Experts of a small language model.
Training: a variant of Adam for the experts, 465M tokens, 7162 steps.
Below are experts of layer 2 (counted from 0) of a mixture-of-experts language model. Rows are named up (a neuron's input weights, with its number) and show model dimensions 320-383. Each number is 128 + 32 x the weight over its row's rms, rounded and kept within 0 to 255.
Before each expert's rows: "mostly gets" lists some tokens that are sent to it at least half of the time; "gets" lists some tokens that make up at least twice as much of what it gets as of all text. This comes from a sample of Wikipedia text that the model never trained on. Tokens count by the router's weight.

# expert 6
mostly gets: "–201", "==E", "–19", "–9", " Soc", " although"
gets: "\n", " |", "In", " is", " In", " N"
up44 [ 92  95 173 112 139 147 164 127 171  93 157 121 121  83 107 169 163 136 108 134  73 170 115  64 134 146  84  68 134 119 204 130 114 107 134 191 156 116 135  38 116 111 134 139 138 105 112 239 130 132 132  99 138 159 183 125 152 103 135 154 115 139 183 159]
up45 [157 115 138 125 141 163 120 124 121 155 152 138 164 157 141 109  97 127 130 170 211 169 144 165 153 120 151  73 149 140 109  97 124 139 125 129 111 149 136 129 141 161 141 107  94 121 124  72  86 122  83 145 107 123 140 139 195 103 146 165 135 125 140 164]
up46 [108 136 122  87 134  64  71  99 196  94 108 108  98 121 121 111 152 153 146 117 124 152 114  53 162 120 140 130 158 155 128 150 178 109 136 140 141 135 116 125  99 128  84 172 114 117 101  75 126  72 102 149 147 106 111 119  92 110 135 177 134 133  85 193]
up47 [ 99 136 168 148 116 124 139 126 120 131 107 103 147 156 152 142 134  94  98 155 185 125 129 126 207  83 100 126 149 106 104 131  98 139 103  70 118 186  95  89 106 149 120 126  86 142 105  88 116 133 111 121 113 109 116 130 119 123  95 144  99 141  91 110]
up48 [157 132 137  63 106  87 142 103  69 153 171 203  74 100 133 149 106  83 101  67 147 118 221 148 153  90 142 115 191  55  68 132  96 149  57 121  94 106 119 126 101 112 149 190 113 156  55 121  94  69 141 160 150 135 153  68 128 140  81 164 173  97 139 162]
up49 [120 147 124 103 184 150  72 104 118 129  61 125 209 142  74 193 101 123 175 112 110 137 138 140 150 122 123 105 142  63 189 118 114 127 136 149 131 110 127  74 147  98 138 132 106 137 129 122 147  92 146  96 121 129 145 169 139 132 102 101 146  97 169 110]
up50 [137 126 151  61 100 132 109 107 128 136  68 152 158  87 133  92 139  79  93 194 158 174 149 123  86 106 144 129 163 122 161 117 122 136 120 126  69 143  98  88 106 130 183 145 125 106 154 100 146 143 185 150 153 122 191 116  76  93  90 160 185 126 177 152]
up51 [122 136 162 162 160 182 106 165  82 148 113 112  99 104 145 138  91 162 132 167  70 143 165 174 132 135 105 113 132  75 183 118  90 144  73 152  81 147 110 132 134 117 116 144 110 118 135 108 110  83 178 115 154 119 110 140 148 141  79 147 183  41 113 101]
up52 [157 122 143 110 131 107 104 161  97 128 183 130  68 108  81 160 117 171 150 108 107 111  83 123 127 108 104 144 123 110 104  86  74 168 143 143  73 190 131 131 127 116 104 132 163 118 109 161 143 126 138  93 158 149  99 171 155 114 101 173 117  96 166 122]
up53 [118 164  63 148 195 129 135  97 100 144 146 101 158  74  97  38  71 112  77 129 175 152 130 112 122 178  98  65 107 139 110  50 126 163 139 150 129 187 123 103 134 117 119 128 120 150 144 132 139  96  72 135 140 174 133 202 139  93 171  83 147 140 138 127]
up54 [161 117 126 220 192 115  59 151  86 118 101 139 123 129  67 147 167 130 134 137 175 144  99 208  91 118 116 156 149 131 145  68  83 109 104 120 101 121 124 134 114 105 109  92 153 113 166 106  79 116 110  70 137 107 148 124 158  99 155 111 134  49 145 116]
up55 [134 109 126 128 120 121 127 105 116 146 133  95  99 124  95 139  71  98 107 107 122 139 122 120 108  79 116 119 132  91 100 145 114 111  49 163  98 154 142 110 103 114 140 151 199 131  83 122 168 147 174 133 111 143 147 123 129 144 114 144 116  90 123 152]
up56 [161 116 141 119 124  99 124 163 119 158  99 142 184 170 106  72 104 151 153 108 124 187 196 106 165 186 137 129 169 117 119 185 119 144 115 151  92 167  87 118 109 114 141  65  73 137 158  85 163 154 139  40 152  82  86 124 103 105 107 174 107 112 120 114]
up57 [118 161  59  92 128 128  83  89 132 103  87 123 120 141  78 116 128 115  39  91 100 142 210 135 170 145 165 143 130 152  96 105 172 125 142 163 138 178  99 127 117 137 179  68 149 155 144 124 138 147  93  91 125 115 131 154 169  93 173 141  89 148 219 143]
up58 [130 172 131 104  87 169 113  98 128  68 131 107 115 165 105  84 189 106  53 101 157 153 132  80 119  97 118 147 136 156 151 138 137 163 115 100 166 124 119  86 168 145 146 183 182 126 133 162 182 155 125  85 109 128 210 138 182 122 129 154 150  87 106 137]
up59 [ 91  89 143 171 131  86 135 103 184 138 139 133 155  81 131 141 136 151 132 163 132 138  90 147 154 170  66 131 116 146 180  62 136 109  92 122 201  77 135 100 135 140  99 152 120 165 131 121  97  96 174 175 111 121 103 134 101  83 122 108 169 130 117 135]
up60 [141 125 123 144  92 161 117 141 195 139 129 134 160 163 134 107  87 108 154 185  96 142  94 115 146 117 130 129 135  87 153 149 141 147  95  53 139 138 104 155 148 226 154 181 105 131 171 135 140 111 143 141 147 161 105 142 178  96 132 178 158 136 157 133]
up61 [138 157 191 116 146  97  95 158 111 152 132 106 114 135  84  94 165 107  76 165 191 125 181  68  39 122 111 130 205 147 201 126 150 198 155 116  91 161 115 131 131 160 116 147 140 148 114 172 129 141 126 144 112 141 161 124  84 123  89 157 220 104 114 156]
up62 [139 125 161 187 165 120  70 144 101 120  77 116  99 166 119  80 113 141 185 156 131 198  81 110 205 116  93 109 152 155 138  86 122  89 121 139 128 101 101 102 139  90 140 165 131 140 147  68 189 160 140 108 110 138 160 128 121 121  79 104 162 100 131 110]
up63 [138 125  93 165 189  65 127 123  89  88 135 174 139 117 183  73  62 158 157  70 152 101 108 137 109 127 170  93  84 149 126 105 126  73 167 176 117 159 113 152 137 158 198 148 120  57 187 147 170 197 217 138 107 150  65 144 148 131 137 201 113 136  99  65]
up64 [125 186 174 187 100  92 166 123 155 116 183 135  94 179 170 117 113 103 161 143 120 149 171 154 133  68 117 134 141 137  76 116 110 178 124 180 136 154 136 127 108 123 137 109 118  99  71  68  97 125 154 150 155 130 114 176 176 135  74  77 136 152 128 131]
up65 [186  86 131  85 141 115  69 181 122 154 162 138 128 142 148  90 100  94 128 117 162 139 203  96 129 110  73 205 147 162 161 139 144  83 113  88 123 122 141 111 122 167 146  74 112 137 167 102 158 120  87  91 177  97  99 134 124 182 148  98 101 105 134 134]
up66 [152 128 118 143 196 135 116 145 135  85 130  58 185 180 121 195 198 120 158  98  85 165 102 160  62 174  95 187 139 136 170  97 104 153 129 121 112 125 138 172 140 113 140 143 152 164  84 182 147 149  77 160  57 141  94 120 140 129 126 106 173 103 103  82]
up67 [102  98 121 180 108  63 135 140 149 157 166 130 115 158 149 132 121 155 181 138 195 143  94  99  93 153  66  77 215 125 107  92 116 152 150  85 139 140  80 141  35 159 103 129 134 131 192 136 148 147 164 125 167 138 139 159  89  83  67 105 161 126 139 123]
up68 [ 97 122  70 120 133 175 114  60 163 106 198 160  75 100 137 183 133 128 146  72 111 120 110  98 142  92  46 112 195 117 114 118 119 117 174  88 139 153 152 136 171 130 146 120 104 143 103 119  81 165 104 127 170 109 132 133 160 161  89 128 143 156 177 125]
up69 [139 139  65  81 119 115 152 111 171 107  75 119  54  81 118  98 147  41 112 128 115 126 158  84  94  94 165 118 123  96 127 135 136 103 164 153 129 121 133  96 128 171 117 119 125 154 106  95 187 193 140 137 129 145 168 136 163  92 164 153  87 106  89 169]
up70 [200 104 179 109 165  92 115 135  93 127 135 103 149 147 147 160 120 155 102 152  76  67 149 144 173 130 168 123 106 145 170  95 127 118 117 178 123 127 162 140 120 125 113 131 122  74 124 138 118 132 139 175 154 113  76  81 143 147 103 116 161  35 120 145]
up71 [124 153  94 134 126 125 129 164 102  93 120 150 171 176 130 167 135 142 135  75 190 181 189 119 170  85 134 145 162 101 147 130 127 135 121 134 127 132  95 118 163 116 174 192 140 120 147 114 130 153 113 164 170 168 108 109 127 134 189 165 130 138 143 115]
up72 [ 79  90 149 121 133 185  38 103  95 133 116  99 135  97 162 158 114 100 132 116 152 162 134 106  89 168 112 144 130 123 143  72 129 140 104 151 174 150 124 102  89 110 183 104 104  93 119  95 120 174 127  85 161 151 165 119 125 144 124 131 189 175 114 129]
up73 [157  72 137 152 120  98 140 114 107 118 161 157 111 105 124 138 114  92 160 102 116 109 151 156 140  94 109  98 122  79 116 117 118 103 181 110 128 163 120 117 126 137  99 138 159 129  52 192 147  92 106 164 157 181 107 149 118 104 153 152 154 161 114 124]
up74 [196 122 166 150 162 113  40 169 144  94 132 153 160 134 161  59  90 131 100 113 197 159 137  75 139  72  97 137 119 102 123 188 102 121 163 149  81 126 176 117 116 164 124 115 118 106  80  75 120 104  89 104  87 160 141 126 101 138 127  90  78 102 113 133]
up75 [123 154 133 103  86 132 139 118  81 124 151 141 137  74 114  92 173  96 148 148 129 148 178  81 124 126 123 128 147 186  85 167 123 104 129 121 184 123 131 115 150 132  93 135 115 125 132 213 166 114 136  85 107 115 139 164  75 102 137 122 131 152 134 121]
up76 [105 167 106  86 110  84 102  95 138  97 126 117  82  59 147 142 129  60 146 109  98 134 168 121 101 173 142 168 107 159 157  61 133 114 191 141  55  98 130 116 168 118 100 141  96 143 140  98 161 125  69 138  96 155  69 204 135 124 147 117 128 105 141 186]
up77 [113 150  94 136  87 124 134 166  64 154 146 160 139  70 152 160 130  77  63 121 133 146 103 157  97 139 140 139 118 109 162 123  68 114  99 138 141 105 145 154 152 114 110 169 134 113 179 130  73 188  95 112 103 131 159  74 169 128 161 129 140 162  93  72]
up78 [170 135 107 159 102 163  63  74 161 108 103 106 124 148  86 102 159 148 121 138 122 104 142 136 179 176 152 141 124 137  85 111 135 123 116 148  89 118  95 125 116 157 166 162 140 123 121 120 160 160 144  89 152 132 167 115 142 106 142  92 117  93 184 101]
up79 [129 113 170 117 173 148 153 135 160 132  88  78 128 152 102 132 112 164 139 169 155 115 146  71 128 118 154  82  97 171 106 119 129 137 133 141 142  86 109 136 124 138 149 114 133 123 127  88  82 179  87 177 127 115 144 100 100 152 145 148  83  96 147 180]
up80 [151 128  86 142 141  92 154 133 150 117  96 146 178 138 130 167 177  99 152  81 136 155 148 144 108 105 132 101 174  59  65 133 118 122  85 133 151  75 108 124 106 169  86 110 143  93 137 161 135 162 176 164  96 177  75 149 123 133 170  88 122  88 123  72]
up81 [176  81 122 144 164 125 109 143 127 114 180 164 144 106 152  71 100 145  76 106 138 138 120 122 101 134 115 170 105 146 115 146 125  97 146 167  76 144 123 164 125 117 162 157 160 131 139 127 101 118  69 143 181 171 113 134 162  98 170 119 110 121  97 154]
up82 [141  55 140 101 107  97 161 152  96 153 164 140 169 131  67 105 135 155 143 116  77 169 219 125 149 148 120 122 130  95 121 133 112 106 102 112 125 131  93  98 118 143 100 162  93 165 125 147 132 129 139 137 118 165  57 114 162 123 155 145 145  73 164 170]
up83 [105 170 125 131 125 166 112 139 118 138 152 101 123 113 125  87 175 136 158 129 144 123 113 148 141 141  85 142 157 128 127 150 129  93  85 169 156 103 142 119 128 161 103  92 136  92 130 110 149  60 172 183 111 115  87 146 116  60 134 124  35  98 114 148]
up84 [129 206  97 128 144  89 152 236 102 117 132 116 124 113  69 104 124  78 125 140 199 140 170 158 107  94 134 139 102 102  60 138  89 131 115  88 113 164  93 166  98 144 111 139 138  87 142 137 146 101 148 100 152 140 111 168 153 152 110 165 151 112 110 186]
up85 [143 155  94  99 171 119  96  84 118 116 132 166 141  75 128 145 103  80 153 176 111 172 211 138  95 149 162  98 145 163 108 122 158  99  93 112 112 114 142 126  84 150 154  95 104  69  86 214 153 123 135  77 124 162 131  97 140 146  94 102 128 139 157 163]
up86 [ 85 120 108 108 197  71 128 152 191 143 133 105  96 118 128 161  97 138 129 124 109 119 132 162 158 105 143 121 153 137  49 158 143 147  17 145 131 140 132 121  91 157  99 121 100 125 127 114 159  75 106 171 188 118  67 159 123  87 150 156 164 106 105  95]
up87 [ 98 108 139 111  92 113 133 143 213 110 107 114 147 112 120 189 188 153 107 168 110 141 188 128 113 146 179 160 150 155 159 138 123  33  92 163 145  98 155 123  60 147  98  97 129 148 186 171 154 141  80 133 154 112  72 131 154 114 150 144 140 128 145  76]
up88 [123  60 128 137 173 127  75 115 121 121 138 145 121 157 106 109 121  91 104 163 219 124  77  79 150 151 148 116 105 116  99 101  86  49 135  84  98 191  98 122  84 116 191 115 133 135 156  79 153 134 122 130  90 156 150  81 109  86 123 149 116  73 153 156]
up89 [142  59 144 118 140 127 115  88 167 112 124 115 119 120 127 113 121 123 112 122  82 128 107  99  87 125 171 109  97 111 135 145 184 162 129 177 181 106 150 103  95 117 125 140  97 151 100 131 180 148 160 146 109 133 111 135 146  70 113 127 143 155  89  87]
up90 [134 141 116 142 145 114  83 169 154  97 144  90 120 135 109  76 135 136 117 171 178 114 148 121 142  67 141 108 103 138 130 154 178 130  91 170 106 129  97  99  95 138 134 122 167 107 148 143 164 160  89 104  77 146 183 164 153 160 109 136 144 118 145  74]
up91 [168 112 159 113 140 150  76 100 117  82 104 137  89 131 120 100 175  81 125  87 169 119 176 181 187  85 155 118 134  81 133 133 129  59 128 147 101 165 106 123 187 113  81  79 116  92 139  88 129 213 109 127 165 111 145 108 186 147 123 191 204 132 207 146]
up92 [133 151 192  81 161 154 161 137 126 110 110 121 146  83 128  82 170 132 122 139 153 105 122 143  76 142 149 111 153  76 111 116 114 126 136  91 117 111 116 102 117 121 146 172 137  93 117  73 120 121 142 169 157 114  90 122  92 162 205 154 106 122 104 118]
up93 [143 112  96 127 206 164  95 141 162  62 122  99 149 122 111 167 147 139 111 110 111  95 163 109 138 105 128 160  96 132 215 118  90 115 176 117 123  88 158 150 120 117 105 174 145 149 146 141 104 114 149 113  90  86 137 149 171  47  91 158 153  81 121 129]
up94 [172 132 132 100 137  64 173 108 136 120  86 142  86 133 109 103 109 131  85 129 169 153 178 190 128 118  60  74 125  89 127 138 103 107 148 108 137 126 123 123  76 140 151 150 127  72 121 137 134 160  85 136  65 154 139 103  63 138 114 140 137 106 185 152]
up95 [135 115 100 100 134 168  72 114 116  91 150 160 130  97 151 194 120 182 165 100 156 144 147 104  88 177 149 111 116  88 167 116 138 129 152 110 123 152 104 105 145 115 159 148 140  98 177 161  90 141 131 109 131 185 159  72 136  70 151  84 137 155 123 126]
up96 [ 75 139 104 157 117 155  71 106 155 167 160 129 120 117 184 155 121 119 149  49 117 182 131  99 130  62 111 112  85 179 154 118  75  82 104 116 160  92 124 116 143 135 142 102 121 145 158 158  87 145 136 127 125 107  73 176 138  82 171 144 148 144 171  86]
up97 [105  96 176 135 154 106 117 188 140  77  80  83  78 115 183  98 159 116 162  99 177 182  89 128 132 129 108 174 158 122  71 159 108  71 159  86 114 152 161 139 137 118 109 175 149 121 165 149 120  81 171  80  99 111 108 124  93 155 109  84 163 105  64  93]
up98 [227 101 162  84 113 167  79 125 140 121 135 101 137 103 126 143 120 102 137 173 111 148 150 113 167 147  63  70 178 163 133 134 105 151  78 118 203 182  92  75 171 136 156 144 109 166  47 133 131 118  96 166 132 109 141 133 112 127  76 126  80 104 106 114]
up99 [147  73 114 121  86 122 150 123 123 157 128 139 185 126 142 171 147 175 115 108 183  89 117  76  72  55  96  80 185 148 105  65 140 151 107 109 180  87 141 108 148  95  76 125 153 166 109 187 122 106 145 130  90 127  79 190 132 157 104 152 130 140 164 123]
up100 [143 109 120  94 140 102  91 168 230 131  88  65 127 142  41 116 165 131 166  90 167 144  82  78 208 120  82 126 140  90 122 101 152 129 141 195 144 148 125 119 136  89 106 132  83 174 110 129 160 139 133 154 150 145 127 203 187  84 123 157 124 130  97 179]
up101 [129 103 167 142 180 167 121  99 125 131 130  74  91 148 134 124 140 166 149 118 136 119 126 106 106 166 187 192 138  52  79 142  56 109  96 104  93 168  87 129 142 163  88  99 104 161 118 108 129 124 175  99 167 126 188 106 133 160 116 155 147 112 125 132]
up102 [122  82  86 177 150 147 103 153 149 112  98  90  74 130  71 105 145 151  72 182 130 162 190  97 139 189 158 165 181 101 127 104 145 123 134  43  78 145 114 143 156 158  77  78 126 141 147 140 123 165  91 160 128 105 110 146 141 147 114 134 125 125 132 118]
up103 [178 100 185  88 160  75 126  95 121 109 145 200 142  81  83 126 143 135 103 125 135 135 142 105 105  79  80 181 155 133 149 111 194  93 113 165 129 162 159 134 109 146 108 138 123 128 117 186 141 154 106 148 106 136  81 122 136 108  89 119  82 100  92  90]
up104 [142  93  69 109  75 162  91 132 113  89  88  98  60  86  86  90 120  70  65 191 151 137 141  87  86 128 126 149 143 136 148 134 130 118 124 106 137  93 144 115  82 160 170 170 146 155 161  88 133  97 118 147 103 102 158 142 108 197  31 125 121 162 122 133]
up105 [122 164 157  72 129 171  74 125 113 129 131 147  87 107  86 101 143 106  88 108 113 157  86 104  90 114  79 103 125 139 187 100  98 147 154 163 125 161 133  82 137 131 146 195 113 110  64 100 157  93 146 126 138 124 141 103 156  98  98 166 120 157  84 107]
up106 [106 138  84  72 125  92 101 143 231  78  92 134  93 127 112  87 187  88  92 142 153 183 106  71 126 149 156 136  98 122 113 119 146  77 116 140 124 106 127 123 129 111 141 155  82  96 182 133  85 136 118 128  98  91 158 168 135  26 107 142 141 157  94  89]
up107 [ 97 130 165 141 200 103 128 168  97 116 153 129 196  87  79 169 169 116 134 138 162 190 134 149  79 163 115 147 181 130 101 187 140 112 128 147 124 121 118  39 110 170 165 186 153  74  90 157  90 116 132 159 171 173 134 118 131 140 138 109 129  85 157  43]
up108 [134 117 145 178 109 127 166 142 122 132  92  85 111  97 108  81 188 105 107 111  91 182 137 139 102 118  76 111 101 141 160 119 133  90 181 202 125  95 125  75 170 106 106 131 147 119  90  34 109 158 122 112 119 160 161 104 141 131 111  79 130 133 171 171]
up109 [147  92  97 167 123 159 140 111 116 125 139  84  71 102 129 172 130 148 106 101 138  91  82 160  76 158  73  99 141 157 161 143 115  42 138 140  79 113 139 129 115  92 137 148 122 138  64 135 146  97  87 119 136  93 115  96 133 149 114 111  98 106 114  91]
up110 [135  92 116 125  93 152 162 151 110 142 113 160 134 124  95 108 199  89  86 113 110 190 140  92 136 148 110 129 178 101 110 162 104 152 106  91 149 123 126  97 105 112 119  53 134 129 115 130  74 161 122 144 109  81  54  99 181 177  87 150 133 137 127 179]
up111 [130  60 111 136 107 143  96  97 108 126 186 131  94  61 130 103  91 103  71 101 132 143 124 196 143 104  74 103  85 136 171 152 102 133  57 127  74 106 112  80 129 116 120 113 103 127 141 143  97 127 185 113 172 152 131 105 145 156 147 180  98 154 132 124]
up112 [143 171 141 128 103 137  62 121 115 133  56 150 129  89 112 149 217  92 151 121 116 180 168 122  90 170 104 137  80 123 195 137 114 138 141 115 101 158 102 100 145 133 194 193 161 105 155 120 147 117 116 112 138 149 110 170 164 100 121 114  99 112 107 138]
up113 [214 141  75  99 116 115 111  94 122 160 148 169 149 141 132 152  65 120  67  99 109 124 108  99 115 104 127 116 139 153 156 115  81 120  90  80 151 128 129 124  97 149 192 115 131 144 121 172  63 149 128 107  94 150  59 142 173 114 147 166 163 177 140 121]
up114 [126 128  87 120 128 103  86 140 129 112  82 182 145 167 150 107 105 149 111  51 170 150 139 119 147 141  88 108  77  96 147 113 109  59 100 130 130  84  83 130 132  90 118 163 137 164  69 128 109 111 117 195 120 115 153 120 126  59  98  54  89 101  97 136]
up115 [ 89 132 104 131 141  46 120 150  90 126 110 163 129 156 155 107 153 109 146  86 131 148 137 133 183 108 148 138 122 147  83 109 154 108 143  40 124 116 122 124 161 184 186 112 140  65  93 147  80 164 175  69 170 130  86 111 142 115 143 177 169 120 146 139]
up116 [202 133 176 141 170 105 127 124 159 120 136 102 138  94  99 137 142 122  95 147 206 100 113 110 183 107 171 113 166 173 148  85 119  54  73 126  72 180 138 154 135 123 156  96 101 151 163  82 171 155 131 152  85 111 126 113  77 119  45 137 121  70 101 141]
up117 [135 106 135 138 120 111  88 133 145 111 126 103 114 149  73 121 166 105 127 180 118 137 135 106  62 121 108 133  99  92  99 115 146 157 106 129 138 206  81 124  73 181 137 170 134 108 103 176 104 139 109 166 109 146 167 123 144  94 142 160 134  65 158  75]
up118 [141 105 112 136  81 158 182  95 139 141 136  61  86 152 110 137 161 189 158 146 116 102 172 131  92  73 105 106 139 124 139 112 166 151 124 110 126 133 143 152 119 133  64 154  88 132 110 129 143 118 159 154 152 158 122  84 168  84 102  95 130 138 144 124]
up119 [124 141 100 116 162 151 134 131  86 101 155 119 101 153  86 106 188 171  87 126  83 112 110  82 133 148 104 115 129 153 113  77 197  83 160 117 118  99 119 141 144 116 133 162 119 137 143 142 166 100 144  78 112 198 167 114 105 136 121 146 128 133 114 112]
up120 [134 102 156 190 141  89 117 107  81 144 102 167 179 135 123  84  90 186 136 168 163  98  92 164 140 124 146 145 131 184 143 113  40 136 128  95 145 108 101 141 166 180 177 126 207 116 162 105 101 152 141 112 108  95  91 145 113 150 140 146 103 116 145 120]
up121 [ 84 130 107  86 121 129 136 116  76  82 135 121 150 143 160 129 147 172 107 100 147  91  88 164  40 127  22 229 145 116 164 179 130 142 102  81  96 168 126 157 126 121 127  98 138 119  93  72 220 187 120 114  75  87 140  89 148 144 125  68 121 136 117 119]
up122 [106 101 162 126 150 165 143 148 147 140 145 146 192 122  92 149 177 102 160 129 105 106 186 187  87 105 153 151 102 147 165 169  99 170 118  62  61 109 125  97  85 152 134  83 146 151 141 114 161 113  96  88 130 123  61 140 196  95 126 106 140 162 154 139]
up123 [185 115 134 137 162 105 122 110 166 129 127  72 148 129 150 121 123 123 108  92 152 177  69 145 172 142  92 124 152 140  96 100 162 155 154 156 142 114 108 112 113 189 107 135 126 132  94 129 120 170 112 139 167 112 102  88 115 133 113 147 113 131 197 182]
up124 [178 156 128  79 146 143  80 142 133 117 139  67 123 150  63 139 111 147 104  96 136 121 108 125  78 125  94  78 144  66 166 145 148 171 106  88 109 102  81 160 176 185 125 110  95 129  90 168 162 131 156 164 114 116 103 104 144 154 115  75 183 146 123  87]
up125 [204  83 151 118 118 129  49 133 108 125 144 127 130 164 147  89 175 122 153 156 172 149 141 163 144 108 133 172 177 137 172  63 164 133 128 146 135 140 123 117 184 160 143 151 199 100 121  78 124 113  87 119  63 147 186 149 113 160 171 185 116  81 187 137]
up126 [124  56 163 165 117 185 144 135 159  67 141  82  90 151 125 135 132  66 174 148  94 106 182 167 113 130 152 102 155  72 158 101  61  95  98 118 125 107  95  99  76 166 114  94 117 119 116 104 145  80 116 151 125 111 109 151 223 149 121 130 170  94 138 138]
up127 [121  96 162 103 149 104 134 131 181 148  99  80  66 117 110 146 143  92 165 161 147 127 133 112 178 108 111 140  90  88 116  99 155 159 203 211  90 174 108 111  81 124 132 115  96 128 135 126 166  73 106  92 136  77 150 189 155 142 110 177 155 113 141 121]
up128 [123 117  92 108 134  88 143 102 126 144 147 151 139  81 113 130 103  67 135  81 128 182 177  90 170  56 104 161 109 155 139 145  95 125 112 108 141  99 157 114 163 116 111 118 116 131 112  76 142 121 112 141 118 152 154 121 150 102  91 174 173 151 164 151]
up129 [131 159 198  77 136 133 124 120 127 146  72 128 182  87  74  92  54 132 123 132 105 100 162 143 133 140 169  65 107 181 138 108 170 131  66 137 138 102 118 157 115 110  95 169 144 134 138 140 186  98  86 150 113 152 131 121 187 238 137 111 177 103 137 105]
up130 [103  60 118 100 125  89 118 149 109 132 103  76  54 160 133 171 164 179 127 104 119 177 101 115 164 173 130 170 189 122 154 157  79  91  83 113 145 199 119 153  90 114 124  86 167 164 154 102 123 189  87 143 150 110 123 139 111 102  99 114 119  57 126 129]
up131 [131  89 136 153 117 130  84 131 114 180 158  48  86 139 136 114 172 138 169 176 140 143 120 169 142 118 147 149  76  76 161 100  43 105 148  80 137 116 161 134  77 146 136 121 121 132 153 121 179 113  95  82 161 142 120  84 121  65 127  70  83 110 156 112]
up132 [126  99 147 133 186 154 127  84 121 107 141 167 167 110 147 122 155 174 130  91 180 145 185 115 129 161  73 111 167  78 118 162 121 185 153 153  66 132 102 143 161 108 155 129 117 126 186 165  75 146 158 140 201 194 100 149 193  59 130  96 132 125  64 111]
up133 [ 97 145 127 151 127 183  99 172 115 108 121 164 117 185 139 106 113 184 143 132 134 113  90  87 142 142 133 119 126  81  91 158  96 104 150 138 117  85 131 124 101 130 108 130 168  96 107 130 164 100  99  99  95 165 100 160 108  51 141 113 103 155 140 100]
up134 [147  97 128  80 173 139 116 129 125 109 132  98  67  81 141 134 188 167 110 165  72 153 127 150  99 110 122 117 154 132 160  95 101 114 122 120 123  81 133 126  29 110 104 126 145 129  64 142 137 129 124 163 134 151 132  78 150 150 136  86 136 103 148  93]
up135 [ 56 124  90 178  94 131  97 120 100 110 116 107  90  84 144 113 180 119 139  96  93 172 111 172 157 146  96 165 122 126 125 130 104 102 116 126 169  66 136 129 150 121  93 222 128 113 167 137 173 153 138  33 141 192 108  98 158 103 150 118  77 167 160  69]
up136 [141 143 111 108 128 168  80 134 153  57  59  79 154  70 106 172 108 139 120 100 119 181 137 107 205 168 182 191 159  17  96 144 179 158 136 138 141 128 147 130  91 146 152  80 127 156 174 120 137 124 137  93 179 140 104 100 160 121 132 161  95 152 124  89]
up137 [ 74 145 172  87 109 200 129 120 155 117  94 157 181 119 119  33 167 161  75 113 141 111 126 115 112 104 138 126 172  90 167 131 140 160 111 113 200 167 120 110 158 107 115 130 144  35 140 142 171  78  82 128 174 122 173 114 180 190 129 145 169  95 137 141]
up138 [141 128  74 169 183  82 115 162 173  26 105  95 140 127 104 133 196 106 150 114 127 153 125 127 130 125 128 144 128 150 174  77 160 213 137 125 171 132 142 148 151 131 130 181 167 125 144 128 157  95 141  76 109  96 103 173 158 119 100 161 198 148 130 161]
up139 [168 169  88 113 174 129 141 183  91 132 152 104 182 135  79  99 147 153 101 122 106 134  95 154 154 203 125 117 108 128 115 124  63 144 122 117  94 149 150 108 139 117 126  97  93 135 108 122 189 119 121 118 154 111 129 125 125 187 169 113 110  81 132  88]
up140 [141 134  84 147 156 151  66 146 124 113 102  47 132  80 157 125 163 110 102 162 121 124 134 117 111 105 144 153 134 153 146 126 124 150 150  96 138 116 112 137  69 184 129 134 163 121 126  57 136 155 150 179 124 103 101 167 138 184 173 123 150  96 100  89]
up141 [121 154 171 106  64 132 111 143 139 155 128 141 149 105 148  60  89 171 110 144 128 130 134 137  81 119 156  83 119  82 146 121 187 138 136  90 100 170 107 112 155 173 137 152 177 113 114 143 153  65  69 108 127 125 158 121  90 133 104  74 134  96 114 163]
up142 [124 145 139 205  95 147 142 121 112 148 124 123  83 151 133 137 121 188  43 186 109 164 177 155 161 182  84 103 205  81 169 194 162 134 103 111 103 149 143 121 107 160  99 149  92  99 114 195  44  86 155 149 116 156 137  96 140 116 105 103 142  73  98 151]
up143 [134  93 137 202 128 163  92 132 113 141 116  42 224 137 147 137 102 145 111 100 114 221  76  88 144 183 142 144  95 134 158  69  95 133  80 187 165 175 110  81  86 139 118 110 127 139  71  69 124 140 135  87 131 121 162  96 112 166 158 145 115 131 135 135]
up144 [ 72 161 164 147 176 124 110 169 136  57 104 169 126  96  79  62  90 176 119 144 129  85 151 152 120 101 138 129 141 162 143 127 152  78 125 161 140 124 111 150 148 102 107 141 160  55 127 156 120 132  76 126  78 141 106 129 155 185 117 110 142 126 111 118]
up145 [155  95 189 134 119  71  85  94 111 110 179 152  99 159 118  68 100 123 151 161 103 118 175 136 170 152 150 100 120  68 194 136 106  87 108 167 161 139 127 115 129 176 118 102 134  86 160 145  98  94  84 201 161 169 131 112 142 129 119 177 123 112 136 123]
up146 [154  91 205 175 106 145  76 109 135 139  96  97 124 154 137 132  69 130 152 107  89 125 126 152  97  83 153 112 140 171  86 126  72  86 103 113  95 120  67 130 148 159 159 134 155 163 147 133  64 120 112  34 150 117 144  85 131 130 105  92  95 107 124 134]
up147 [146 103 110 157 128 114 162 148 109 126 130 183  97 144 110  90 131 114 155 165 116 143 162 147 154 110 124 170 176 127  73 192 107  41  84 113 138 166 103 143 123 146 147 150 144 138 148  71 119 160  79  88 147 166 115 109 152 145 156 186 114 145 135 122]
up148 [ 70 116 142 154 138  81 104 126 155 160 131 111 128 126  84  89  85 113 121  85 105 147 108 137 137 189 119  93 117 141 166  96 139 100 164 150 177  93 151 123 111 100 103 171  87 104 116 101 161  79 157  66 124 115 135 128 127 118  52 123 137 140 115  94]
up149 [143 153 158 122  93 135  74 137  89 115 142 115 115 148 131 107 123 106  94 147 165 155 108 138  97  81 158  99 153 113 142  89 180 150  95 130  71 114 128  85 114 135 111 116 151  85 152  78  91 129 173  71  13 119 157  65 125 116 121 119 135 120 112  99]
up150 [237  95 164 153 134  78  98 150 144 146 138 116 135 163 131  90 120 171 124 211 174 101 122 112 104 109 131 145 127 123 131 140  73  99 111 148 112 131 119 113 113  98 166 117  81 147 149 156 143 168 105 117  37 107 119 135 174 136 129 127 131  19 188 107]
up151 [129 146  58 116  76 119 127 118 118 125 108  87 110  97 135  99 111  78 120 156 144 185 214 137 124 124 178 107 107 158  91 144 109 123 130 103 176 127 137  37 173  93 121 118 178 132 113 157 125  54 141 163  98 136 124  67 130 148 118 113 123 116 142 102]